python train.py --n_layer=18 --d_model=256 --n_experts=32 --experts_per_token=2 --d_expert=64 --d_shared_expert=0 --activation="clamped_swiglu" --moe_layers=[1, 2, 3, 4, 5, 6, 7, 8, 9, 10, 11, 12, 13, 14, 15, 16, 17] --router_score="softmax" --normalize_top_k=true --routed_scale=1.5 --balance_loss=0.00113 --balance_bias=true --router_cosine_scale=20.0 --init_std_router=0.00824 --lr_router=0.000488 --vocab_size=4096 --norm="rmsnorm" --norm_eps=1e-05 --tie_embeddings=true --optimizer="muon_variant" --lr=0.00266 --beta1=0.93 --batch_tokens=65536 --seq_len=1024 --train_tokens=278500000 --steps=4250 --dataset="wikipedia_en"
Below are experts of layer 10 (counted from 0) of a mixture-of-experts language model. Rows are named gate (a neuron's input weights, with its number), up (a neuron's input weights, with its number) and show model dimensions 128-255. Each number is 500 + 50 x the weight over its row's rms, rounded and kept within 0 to 999. Numbers have three digits each.
Before each expert's rows: a language model's description of what the expert responds to. This comes from a sample of Wikipedia text that the model never trained on.

# expert 27
What it handles: Parentheses, digits, suffixes. Opening parentheses, digit 1, math subscripts, and name-ending pieces, e.g. Hall-am, Hilli-ard, WRB-G, _{ in formulas.
gate1:478477552541407543420527451510452478506429452521538451532589362515523509537518592483575438532385443595435542476437529599483550500513463624541568436525542593550566522492583453508554514434545496531422556524512524467485496514584460471508404460522508553421555553567504524561437483455574479522541473460551560544564532506541560522551508507522406472545463481460531486498569483527495532431575
up1:531538436475442513487489469513606512445529530594504556501562550538523519424388563448492501495511516423585414486448488478464563555468544435406610466463490502556538434419511533469418535491488496549568507403534473504533463467557423537514571547482444573451537531462494559556527567557473406495542462525524570450534526417573524575492498516443599578585593516521553465508528539487502482431499
gate2:486570517502508579418509484469483511410526553448456441469500449465488488510464556530452445438512517544419360531543572513515500522556361489475487370438518544527493551466448514528490503521546463477550537449575447601619522469343394466549533466465443571444540470419466467519612535469549482533470488553403348538509549457468481387501526522505449427486495467558470450496476494499514531542512
up2:604501467525555539436427539502545508571521479465505522423541498414553515579489526546519517483476472461536535495402450562379491510489445514482487445542482458584522475481543552514483454612451528500399523542502475456439501493465482510583460415442596455563458464581539414466553468524511568504479414428594511450490550483512419453574435501508536511456405578534485484436513483475556525481475

# expert 7
What it handles: Sh- pieces, month names. Word-initial pieces such as sh, Sh, She, and -ing endings, plus month names (May, November, December) in dates, e.g. "l|ift", "sh|ot".
gate0:491390482547548445570561485579507471480526619441484448384624527552459535406534575408487535492573541497563506540492518586458450588494536447545545459552527509511489518540483488455435478497515526441547551466523440458470491500382437423531493586523542486370536534538480567540555498497476570426536393392537541499468493574487519552503486589529501485532525437413533475498437445502548524542451
up0:473514498409532479503554531461530493496487515562411479495455514491598541480536553484504482504426579553461526456455582499493465553532427550504497474517426481492566479517587476507468493566578511423482508480547415422450488438579464552551554496466546445524594462480478565422528566571400508559522487548425418441506480470587517465497454505482430526532546638399428558498570506546527495511459
gate1:460455439496437535461586449455523456541531570519426413566478504500458511511502554476450469501588404579461591498447474522443478406539533423520557454484558598553554445480531532501536571503526513470452503446472506576411423523493404450396525474478513592496548561542473462446588485488474465521468498485628579542548497490586589478449476606514492473505579475464505533488554506422517475459490
up1:407514495480532488584485529496497456507514419499513519453440584514525500534486358572516531562472498496419496520401493480482534497515500452473466445546526550590427546446480468514485488537509522527573482502491474600568650446463449425452511508499453425526473477512529559436505522573542440503551466545510456513433521492524569436535585437483560545486471547388442475536551437472550483503503

# expert 12
What it handles: Word-initial consonant letters. Single-letter word starts, mostly capitals S, N, B, R, W, plus list-item hyphens after line breaks, e.g. Cartoon N-etwork, ship-w-recks.
gate1:467469569485480531482548470533449506488454515542495550519550352530485449514482526476487542579525565524443579496483554513662522521442423536469569487441491523488590527545456522469612466527555600510547494431556469506510487510581473452488479543549477518449539447434476582528581469504651509519509576501437525522577449516545466532602462489560507461448430447447571501494471453481578470508469
up1:491446528487627510548523467518527474575438539456502518460492592470484538540505444539591554500566545538467451524526440544489461471535541489474559430448417409547419447486553564566576484551423539542496560519552477531581495384540519524434606576503567478479445484512592534585492489489517484493610535505576521492496569504551477495453461494439528552547617526597494502470569468486498497500474
gate2:439460457507485477455494433580506501526472449486549456584564520533472437459479438496503473531490474412541506482449499492466569472518363509388576452446487469552522534486424523494425569488520474549591564453578433473630462543454505469603510492494523599532462495449464465444581494605519566538583477574541485491504475609446496505452423431532493545495576501488499542448583486472557405611533
up2:539439470513432571459509625485506537557498541536422486523562488400501507476486517626480468516556526551443487524347480540464429462548507511507455438517510473450555463567488497545491511559463531568487525435563464551502491509423457458534501485546541481429519514528574514549522557512546470439427485427469481531472593477509516456528592513464567561512444405519416484573521440444548537546525

# expert 3
What it handles: Mid-word fragments. Word pieces inside longer words, often after capital or table contexts, e.g. elect-ric, In-c-umbent, Cor-p-us, res-erv-es, Inc.
gate0:403439568602491426498493507522604493476483543435557535457587505576489464526570475463528592497463474487446496516563436518433500519476484551569564438604551527529489532495519457401446472499456475417490478477535495440528457498456443585428509525541522466456471492501462561564567549451432464498459554487499414473539509462439475503501422450496565457484601450395551529470582484496552665438464
up0:493443544467458407558461356488475424505464432507463559519513499543488496508524538618531531516592601579429489495492439513557448551547502415376568497415451471475520473540536469581462457534538528524541472427605472402554516462464494527472536510487563399501537538553508485520495489486436499412516504472384458518489472562472575390493486467541518520473529510529495557481488480506493594523482
gate1:458475526524527541439563439547503596549447431500467575474571433528553520514473598485479450513471472485429566465543545589592463532482581444480495456484561575519606578495498541516500484501487571611481578518530573511473532522515534504511494558472513516456503514513487467536487468512526581501445451496473490476584512519496578570537514526451544533502466422496501527507403473548530549462456
up1:408493501525429565579384479520502527517523584522473469533516530473524498480438491489460418561608537520525493496407382441564544519574537465529449511471452554556425464458556529602401492524452520471580414517501510538537454551500513528535572497488467389498488488468521482528509445582561495455536575455584473530443511444519450572507461540458540533458604498456540549545518417455478541431471

# expert 2
What it handles: Plural and noun suffixes. Word-final suffix pieces closing nouns, mostly plurals, plus closing parentheses and quotes and final digits of numbers, e.g. -ations, -ities, -ers.
gate1:565530538484418520397507456549511565519436494467445483507495450481444498423465529521520504545544418596426515443500612442456522510457458539469537434381573570446533505462473600377490527442518499606480540518512475514600440571575496434564502494544514491444563501405462493475582430477529440480477440466522527562626436468517478526521474470538533432423358514499493382478486526420499459527483
up1:441483467447573573553505490449560526550512397581527454448424547511559489498433440424554528532538514468462406518525533546545471514547469511465467388488484519541495563550503492602508530583431533491599507440475385534500553468403423459503592578503553507519489420497505584555393530520566512497542606572597517512506507400481486567486505480510616528543582459516509486521444523403488538480520
gate2:559489566574518501512520510493443432548430543338529487466422483503508522474547415522440529502520510492444445490515507459463554475474406544440517453494538553507533536460548561521474514550514380499519573607541498574649490480476470500545533469511505470526480476424447450440510455504542548480528420549435476419524561491434457512454494446523469492497528436496508478515485549495584524665549
up2:559508460481528551471585517481554486473391644535611552592599478491512430505496549577492507520553462512552537641422459529511557521485478508474539559565493518487516519491435476529448537536450504531482534513506428524554453565471453505427444522481514436493504407518557562492531536510578516516453499528462551551408486493508494521538442489452480442468492541439520429451496419478499458441512

# expert 24
What it handles: Spaces, pronouns, to. Standalone space tokens before numbers in dates and tables, plus pronouns and function words like to, it, they, would.
gate1:512535487481452490330551462558426483550506452429415480560581411609468443548588528548535459483591438513430503484592515499523604450455413456446435483535582521504532547448561636538555491479578518475506525536467462517423469566502472484457458457545518525361471486511449524500539409627554547525553506404494524495521560513595538474483464506514490486454460492462449474560481474537519459503445
up1:495479564439485559499450391508625597420499513564453531482439469535440532503440413528485559589520516432481524531360494470508549521545580456446470452520460438578439581527522499514458479499519441442606469549532455501491542437488378463510576545441484459535415477547525492600484366450554512510605436462519451525512594444530554517472567488476486541509533505513463536540373472449578491410440
gate2:527484568399486493406430476400531537459529499442527472482570515492576468388486468488535491522509421502505439470408485491452556564534384491473442515454451584595434543479501473619469486579404506462480546486540468500604517586501434373496588517489550603492499399525495450483623509547558467490485514538510427530443487430428501591458461497492469569462393568451483439534550438486447459573525
up2:497414552437528476427495531505559553583450474488488536559584447529543470468493447487491525563468417435448496468529476469556502496505481481479507416533586434530528564486489479519410456528469544570414573474508453432502542480478570535608472484425506501480505523534496552409522583484496499486489561404480434491401505562448463506617483436500598469488365418477544481616505476435464432614485

# expert 19
What it handles: Name-initial capital pieces. Capital letters and short pieces beginning personal or place names, often Indian or Turkish, such as H|av|ana, H|ass|an, K, Cl, Dav.
gate1:460453550509429542518547474531476520527388505514491523466426389491487444501547574545536585536408493513498507372538561499501602574510488500543531527540504615488521512612482562470423549530476514556528513519494394411515474471570453471503452507484575509376496504421503573530495502532509467525499538436409491594490472544498530607495425612589486502429429519513467414538434491413459483480472
up1:430436532509410504517408445435570515439520487552567505485481501541425559475482443480598566461542495632417429541435479558533514513551517485500502442367531479549442580510505494551447490501447492493559438475463493619512535560563467530530507577494471499461464533531459439511551506516542587556546514557573522491513585430538495530473483554447606586595573461525521513611519528452481508492520
gate2:498502475498439571463448500465488470415540575548442432420507493510553532442460422436491486461478506444523531531587552511483535540497394470464526428487589481499488466445505467482423466612508450598542488512536490455535508556429437480546467490503457590478456415485541539424559566418514618469523543544483454622605532484419449610507533476493463499441438476532519534415472497575484572467453
up2:576380482484559542501454487426511495535452462533442511611511418391593488555586563594474537509498455507454448415400485484438483474471575513515487453531491440455476489484505506529533538470532533590470535514421428413578487572441427496569507437484518468386507468506588478495524455556521549423506469422537536516471379521578454546493464466511489478461555570550593429486532486453498476552478

# expert 30
What it handles: Word-initial fragments. Initial pieces of words after a space, often D, d, st, sk, dec, oper, part, e.g. D-isney, dec-ades, sk-ill.
gate0:454466547533558378449455536508501485532467541475502527472569539463474518555596467506450529464458527572465586481520417519468491586395523517512487366527550431535469525470517345496436423528479502475511499547580441507492396503476455425488508505518521489556587436494446446491478569468455507438546441496551455508560539522586583504537447496478521507474521396425505479534552480525427548485552
up0:628496527497460510480522498439530496498457458598528581539501503533550512559458464545487495502534585570462376430489570394556462502612479518453579508547480523463468557427488445424599465405513473563510462547454478502565412420430505536513511538462534445527479423430523580476475562463489453444562447471453499454527464468593544428541409482512569345481562467544420549477544468473505584444410
gate1:531532501490407554356524467503488530472507462537463440495528460562480387427464466432495400492452483471521520416550614543495483494484482510532498472511520589543564423550495503401521562530486515562539478492509488569463554542517478469473500545503479490418492409493483512545537481534548413498541588397403515625518528504516632516498429556462452474414476517418433446523511475497529479456503
up1:451413556471447535572399532475523539482540437606437521525420545464500611510481502543532478561530517540460487509483502489521502612600456474551528474357536514450554546523536535617560396532457528537598525539536431483602535499490481538512528473465504505454512473463514513450502562535531538514555492612577481424544503500519527493457579605372529448536613543489488480495534509500518447453466

# expert 22
What it handles: Sports clubs and institutions. Nouns for organizations in sports and education texts, such as club, team, League, Cup, Division, University, School, plus en dashes and slashes.
gate1:512462489591518544380571522481463464445491490487499548496478441468424490474519569550463466501481512469415565487529501475481485400477470540514462417476494528480633529484462498531516541456558531539519585377497535554552517546536478522564515508472565588580521474505480501529567464537510552508529479547523472543499512537499512614485564532525487494540507403434411439484530476503548479574494
up1:456439462390481612467508514451624506489526523574456421445473514594500511447511470478483527529492461531434537506399506541562553369562546523454423397446501477552518569427526550504479527596430562441517457515542517526557548475445490530529573478575633575477478529548432539522489529563431488568550491547515517509534518529503487533515446549473506516485561560544567460468488602537547491471453
gate2:497498445391477528477506469462586447549535551665446465464434453518557531480481435473565471540450516404602597520471553497479513477503443573378422438439497503542525423545449549479500503519521424524495562441565474472480562554469524480472530429468527516472523447556471493473545534489552553560481443537529505498527563501537452486418481510483620509413519494513446504472565506518458464474485
up2:456469472484555514513584451515468493462452511491488602509492552403514455495513499599455473491437497455472526543488496586470477475548397489552441415531560462590571436560588520455496490506542483533492514548514445525586479490446414487461505494499448391495517460600453501461454545515443452383500486454507549593495512533514501426562441508410539453533539533531493484560394528586498525481422